python train.py --d_shared_expert=64 --tie_word_embeddings=true --max_seq_len=512
Below are experts of layer 2 (counted from 0) of a mixture-of-experts language model. Rows are named router (the router's row for the expert), gate (a neuron's input weights, with its number), up (a neuron's input weights, with its number) and show model dimensions 0-127. Each number is 128 + 32 x the weight over its row's rms, rounded and kept within 0 to 255. Numbers have three digits each.
After each expert's rows: "comes after" lists some tokens at least twice as common just before its tokens as in all text. This comes from a sample of Wikipedia text that the model never trained on. Tokens count by the router's weight.

# expert 22
router:139141149145084148089154167091151182113089175119155110095151139138142120156204153107096116129100132098166112099180148107154222101092103059165089088150115121095116150081146159114143130097113112070178170104127091178126112153127134153177125162106108113072148097127114153142167096131150102148129198107072135105106135099079145171153111180088103158167157135128145121132149168187090160053117
gate2:120119173142141156178121159098107135144157104130179117140140115153129101163084129128122124122123161066083111102112164105142143142154118106128150116122084122151089111087184098116181105109123080163084154074090162164062138145069142116094185128149098101114071112129183181169157041158124167069135091130053153119088099146123145104148180125102113110141099137129128177136140141032072164114145
up2:155136145135159180112187122162116076142131071131098134118109168107077138136147083137135146069138157104113139061160113111108110178141156195150114159139106135088129109109136148108080129136122153072061180114104136177116162097084193149118128119165047177077134174139111176189165101062150134126119086126141114136118144147149176121190119090180147169114141138173122079112102154170097137115099
comes after: "\n", ")", "|", "3", "4", "=="

# expert 12
router:098116120199095128070129137099147176103137156083229141101119117150129126148197160143089128140103099109103119112210149098115190113090108110197080154129104101096109156095122139104121146110115119109140167154126099186102106151116147126179129166144128113088179098126153163146175110166162144145120158066048135145128112089109150133166103183122109146143141147144159110064134143219120148114114
gate2:128182150134159161088089150160119123158129114151097124092146149105174075160114126112111175156092155123152102118142115095115158113126098091109185070148061171109059140075142172124124119132142094086112166056142139069123139025139070120172127101138131148113092120145124096203134136130220134134116155146115167172153112134121115120124185116124144102115103132072134161115135105124129128190199
up2:129126075144143090114159164126122108131116111138094116099227143189096118119179096128102093079114123173123151123157127172131119114075105183197080126109128166117159202122170171115137138132115185127138150156066165131110184176159119115130173161109114124115112173120129164089132132152063103149103128051141121130145104105124140094177136122171113128097075076146127148141159069082128180186138
comes after: "\n", " |", ")", "|", "%", "=="

# expert 16
router:129065166116159120103127123127158185146168174116125120137163088115126129176112125098154084126157147124107119071114153080111119083204130167143130055152173120135124110084073132099116161155139152157113072147127146087157106146144146223193109167115154087089123181085103104082175174099063088110100123111139087142147172087089117128105126133111100139154175140096125104089135073109135105143184
gate2:113086145152109151151116115135147166146125193112133111109134080147095126183139128145158085111088117144117108127109166097147160120065113173113097155129152185138141124153176093134166196104148096153108165099136153103161105113055111149209119108101133144101122132112111151048150105077057140141107138190059103099111126171168155196112154118124118115161154097124137131171145189144127208119185
up2:126126170157154081182154141160072210143156128163169200139176079124124094071136166122111146151115127099149153104042046162174150133188112155140095152117134074113127157058118131146116126146124077186143128135172097141137106104161087166117114166091152126106108086168122122101102190131144114161175159141166120124166138126113129158140097202146135136141157137089067120112115148117102136109108
comes after: " ", "1", "2", "0", "9", "–"

# expert 15
router:132106155081087144120085124115161151105145135109132129113076084127145128023195119177107118137081083166124154099111124135108097133109088105175087140115140029118102162162071068115155130147173081059177076106126148147162116187135139142147128128164145119149164161124098207150078126138116165127081098139108123081162163099116136134142148137104088097104088136132154118075089145102101119108119
gate2:180110179141146121136095111117107105101125080150139077140138100073094114082126128076121140090123133163177156135130109081102091161168090199114110151137174076127105122118133089075162189090142103138082093126128159187159078162167063132122183125128174101144120113183122135140134110122117105113153145130093151080093075140134127123108091157058124085107076169166168171099102087101085168127075
up2:174126142147123116161076133095068108135089073073088087156118065148103077102139079120120170146184120127182109109126084132141173127149121101158131146126087104058173148139113110103206202114061130170100116099089143123129145074159149119080115128183105117102114149098088189129102148098050105105157104131127132140168097128162167125162142062105156110129088095140160130128111099150131138096115
comes after: "\n", ".", ")", "==", " =", "==="

# expert 21
router:106140148118140143108151171134174116142166076064089066149087173107171112102139153095058156132057101142091148142123140136098198106120140072144120139140147144170137182181152134110167132138115180126151095121121164196201133109130096120136151128073171076132109109112097119188162170154161092117104115168092135109130137103125184123145062141107096127159126143112109112118067088210138111146137
gate0:155113153105138079112156149121144120175150110096100139154162112104155144133133143195057155145108158100117049117190168079113159124134099064169160086102100139107138156210132079094104153125115154168062121132158150095148148179181116115152202100103163101152142140075081110188123127143128090173156151136069142108152157128128209132142127121136113109111114134147085146165114101153133087163171
up0:054093142127151156125164077173169177122147099152097100141107132132115087126120083134122147146073143146098098127128122168119139122116174110159182103105132150136126059181148085109164098138049214112159135152146203131094097090128128099151096147178129116104206138061170152153119178176159096141066151150128110115135157112124127159130104117101170094193143140138128104191130090139127119106092
comes after: " of", " the", " and", " in", " a", ":"

# expert 4
router:085160189072132125095119131057177198169120149129122151167108064106145143151187097162084097149123150174088096098126162137164141141117119163101097033134181148117120140116126099107128139108118121176112129103117108155126140151124113142127128150128155098146097125051112094099165076101106093134108131124122125081138124051103140163050132127106123079121128200061125148105175140123124093067122
gate2:079080140125155181095182102103180095160082158114120143133125118137179090119138096105056112115074142138163093110129130184170147100142110143138152133117180072107134164134129130108110171146113078070119109131114195096097124151169096167092152148148127157150148123064124123178091128099094136142062087205081148140119164129116069145162148114100094116195093127120113091090129080157137186142160
up2:131113125078106149122114086134128145159136146112136160128140113140123071113189107170147178143095197171130140095083161113111126117181161095183102136161121157126108133160107162132177119109123101144177171098193118185118159108187101116118106171105115126167178191122132160106203111168115106126112128162065092159104139172102057081095116137126145175144059131084081147115171142162080166110096
comes after: " ", "1", "2", "0", "9", "3"

# expert 23
router:141111167143171116145116119117154160154140124133118081134187085124166134160161110095091083110159143121121108095124150087098101100171164130118109040138181134132133116078107102099135180126122154167108124126127135093178112113129145180188111172119156142108093164068124124064150199073096075113112112099128080129150170078111137140125117143110110146132178183114126102065199043096135088153172
gate2:061068084138207100154138157143092190111182182100122153123123076095107088133149139174148100141150136150130090079098126118147128151087101153128107103196182086104146118122164103210163094141084105137143126097136203099169154119175124129190144142058078187111136119107149078127152116175135113129114145170111111124128122069116127154139175135112120127121095066131121103131137124177095148103136
up2:162086153077130113084131101120099096092079095148192162161133066106122070158094063174146146189176124123153138112143127118134120142131145134104094114154154153135124148090120080093128033101150113112125093178164120122187097131165183177139166143196121065141137174155128132124130088119150119158094180167185109071132139159081101147086161126137066085107106143117136109147086147139106144148127
comes after: " ", "1", "2", "0", "9", "3"

# expert 2
router:152055134117184107136134151041139135168090094086117140170083121106158116093085105116124141113193176142138152098123150111133137156081097127100073145088137163108087170109163129184130101168122167132163168154136134133066096108135135125107203132131185150129114163097118108151164154091146167109092174126120152185124167117091151116064082148113133083130126059058122124101116074157105152164146
gate0:133068134149122092071110126116114142134111177127173072126135076104143188105130161104094095133182179103079126089090128123135150186049198078073127209139105099103121131122142137157108144137098164169163146079106156142173153116099131132091139100105178128106132161129085109128126127136131132140095144095173145145078137128094144077028109106112151108132124163122152114147098164165090135193088
up0:104151119133067126166158106134107146121171154137117109215103120058096099137129175111136084157121140158122142145129153135098119142129078138177114121081193124102111106139099123072081146148131111129119125174088169136135145191125209170161213135152155176092146100176099088121155118083121119111077091121108137113069132130170128106130073142079130150124164143102167138167096080109197152109181
comes after: " the", "-", " of", ":", "|", " in"

# expert 0
router:125060122140131151095127200160122143084131113095149094136106105132156118074145156115100084157161162105146161122132186101113197125123129165112108090180124126182066125082064130136177094159089127126133086111145124076116115176157128139156168109154119109110084153142138104146120084154163098095132192106135149094142196107157126098055145201109103135162123063071155093117073171130145130087127
gate0:131072138104162150132123125104103133140098150143145052162069197176125116096122129105120128138178138130105193090212155112188123081158151161159124145130100144173140149103131132139122076177134078165155107111145072102082171146163161108139083112165134148155129203156096137138214089146142138176120207151154194165104130120149131153110107167093138157121108140176111140145130113163160138119125
up0:112090099097122158138177181122140077091110098096155124159116139156131109126131052089135129131112169108114091079156152117088139129175152126117143190114120121143171120111147177085157156128073089169142112072124063116168202118156170132097093109111165105164101142189151048165132169136131122143121163166152151119157119118122116150126119137085132187178075096102135177052160136162099096130068
comes after: " ", " (", "-", " \"", "–", ":"

# expert 9
router:214114113163110143092084175150112109118150178135112050107073171116139133106085081102137136147159070157133135124147130070109095070092190092162071121140145129184140103124131150123151110125143081104142091120167129137128168058120137199108142124111106071090108103146083099139122180086138163133061099114113113099125157143133161061140039116144127138130134147097131058126150139137124137108140
gate0:114121077161144120134134195098096130054146168143153046100093139169141156118083070113122131080120082137124151146184179090127053095145201138104091144157106168141128163140166117121105115111113119083112134120193123155137160068108166101094164118076156154168121117124084096141170177131120099105130047146130115183156157118096101185124124167121088138109098156077147121143082115133139127109152
up0:126141117143169158110175125091059090143122139141179145092122108144143098100149191098101100190166191124131151150095123136114216144201151066141101131077143127098154082139112062134095121125114095155135149159150199140138101140077176156110156076196079088107149139070142171116125092133157137141105142107163187135064107085123125170131190129138123129163132124119146133151152096157120146132151
comes after: " of", ",", " to", " in", " and", " the"

# expert 18
router:140184109111111189125100195149100106113127120098138126155077177114145143067122084101139156152102092078130133117123149062083157121104144126175090093116126110193131153105118150129113137099141106090126084110192123091128113055099131172082139125132106073121003124107090086084082194064125137122107116135110177112137103136126135089146086106133097060141136138111115111105103117148121095160132
gate25:146185077109113087157175136117127060116119119090161084104149136149162135146132166151158126142132146118119075130111153076137110106148144096110147138078079064161126159199104164157171097131115088149156110135185072111134096155115153124150130113133161129114147131104109089116057084119130150144162132150067178153142173108126154125127078090142077170228137180180107113074136098131068119087152
up25:140136137133119129090122092103132120074099107081095122155092170100098102096131166122111145125116187122198147166130180125139130080129127143130129155150180134109165078149062135123146120113115195139143175091172138196146142171159089152168129149142165097099188080153141131114190139122079083121102057180129174117155131129166208130119148137151105144080120166157122183166161151077183157112164
comes after: " and", " to", " was", ",", " the", " a"

# expert 19
router:117167150152137142091125153159110106142099161108168115200138159108146109152152122097084175145124129160108227084153147052086152088179130137228124167091127109125148114121098135142148173137139120112077082078199140122096098142095101130096121128126117115129059088127114087146057096046144157102118106116109138113112122130101123108163115131117133099154170110094110138090084118116086104059138
gate2:091118163165151181099101156099098079138163165060134145116167177095121131136115161109124105061139145110177200121115141108139120035115115154125106138096134110125170191111176164110119153118175076165102074148096167145096102082178131121077113133162135130116149120147076140063074089083127177110112102100127123115079156154121134120151080109129128132104140058152112168132110103127054170122128
up2:104174157134139087153137107116105128099075171140205156171115147083145148139137140077153109179085106107174225164102147137202128088086123126113154132115155094111159113152175156113152168083144121155110119168200087133195103134111142137114132123165127191138175129134075112140158082065113170116119144132134164134144117062129143098110162119123095156084100141109103202116123151085113172130151
comes after: " |", "|", " the", " in", " to", " and"

# expert 13
router:136099120223094146104125172086061115171115116132122076126122141087121148072092078187128126145143141146100127123146178083111105109088186153188128059125119075179136113085136138131170100110157119137165039131169136115121138114121124181080136123161108091123135113126142084101075172087131169155094091114111127140114110099118129097131042122145157123145132125145059131138142150208135106126114
gate0:122083044151094146171185066114140120145094152127184124122155144079172075063164157091107180106162112106151145112130167098102122111126125119109097111140134134138109072153108158135144129082133135047195105135180102150174181112118093158119114102147086116162115127199094082083093149178158185094110104086112128072131122090138135176107141132133161155114111118084121094115085168134153102122103
up0:129076084094125049144121132088138118138100177151094080138124102196117105120101145106113131124117159139183133113107148111104112161136180063127177146143095131215122142142115131152150071158102126166133089141124118113135185188144150081112035075127123148045158181111123173141118089166126130064141114182140126143151119088122112143102089166154153078139138147120126133183078139124153156124170
comes after: ",", " to", " was", "'", " of", " and"

# expert 6
router:095148169119102108069098155080119148160111103089199157169131100078147140149054112155103115134205104153127150124113136142062153143135127148140076123115108081090109203173162123111153165141115160111088068192082145173106154116103125103162142109128125177118100090139146101134062155097136156115141141137088109092137104097061121089118172132129179094141160098068140134131082101140102126063104
gate2:106150153087113176116136141081128104094154145155097180124151106105154120160133117106123102145205131159102122121213102145104207133131155115126125128137101102169109074182137149156095082111114065133160105060113168113103123115130092071145113105151136144165060110145152133128172109111122175142154108169109091103129052106134198136120089139133121154155174141193095182087102123160065184129147
up2:154100115122100092153170181123133125163157116101056159159136115152146090145144073135115057124111060166140189101103151167105118120195173132109135139196147129165150154129112101142075145103060138149156094168096154142144104114153131166157134091174090176153140090138108133230105122125095131145114071121063158171142105149137136121122152130148171102183098113167141143119133117140140182198122
comes after: " |", "|", "2", " in", ":", ";"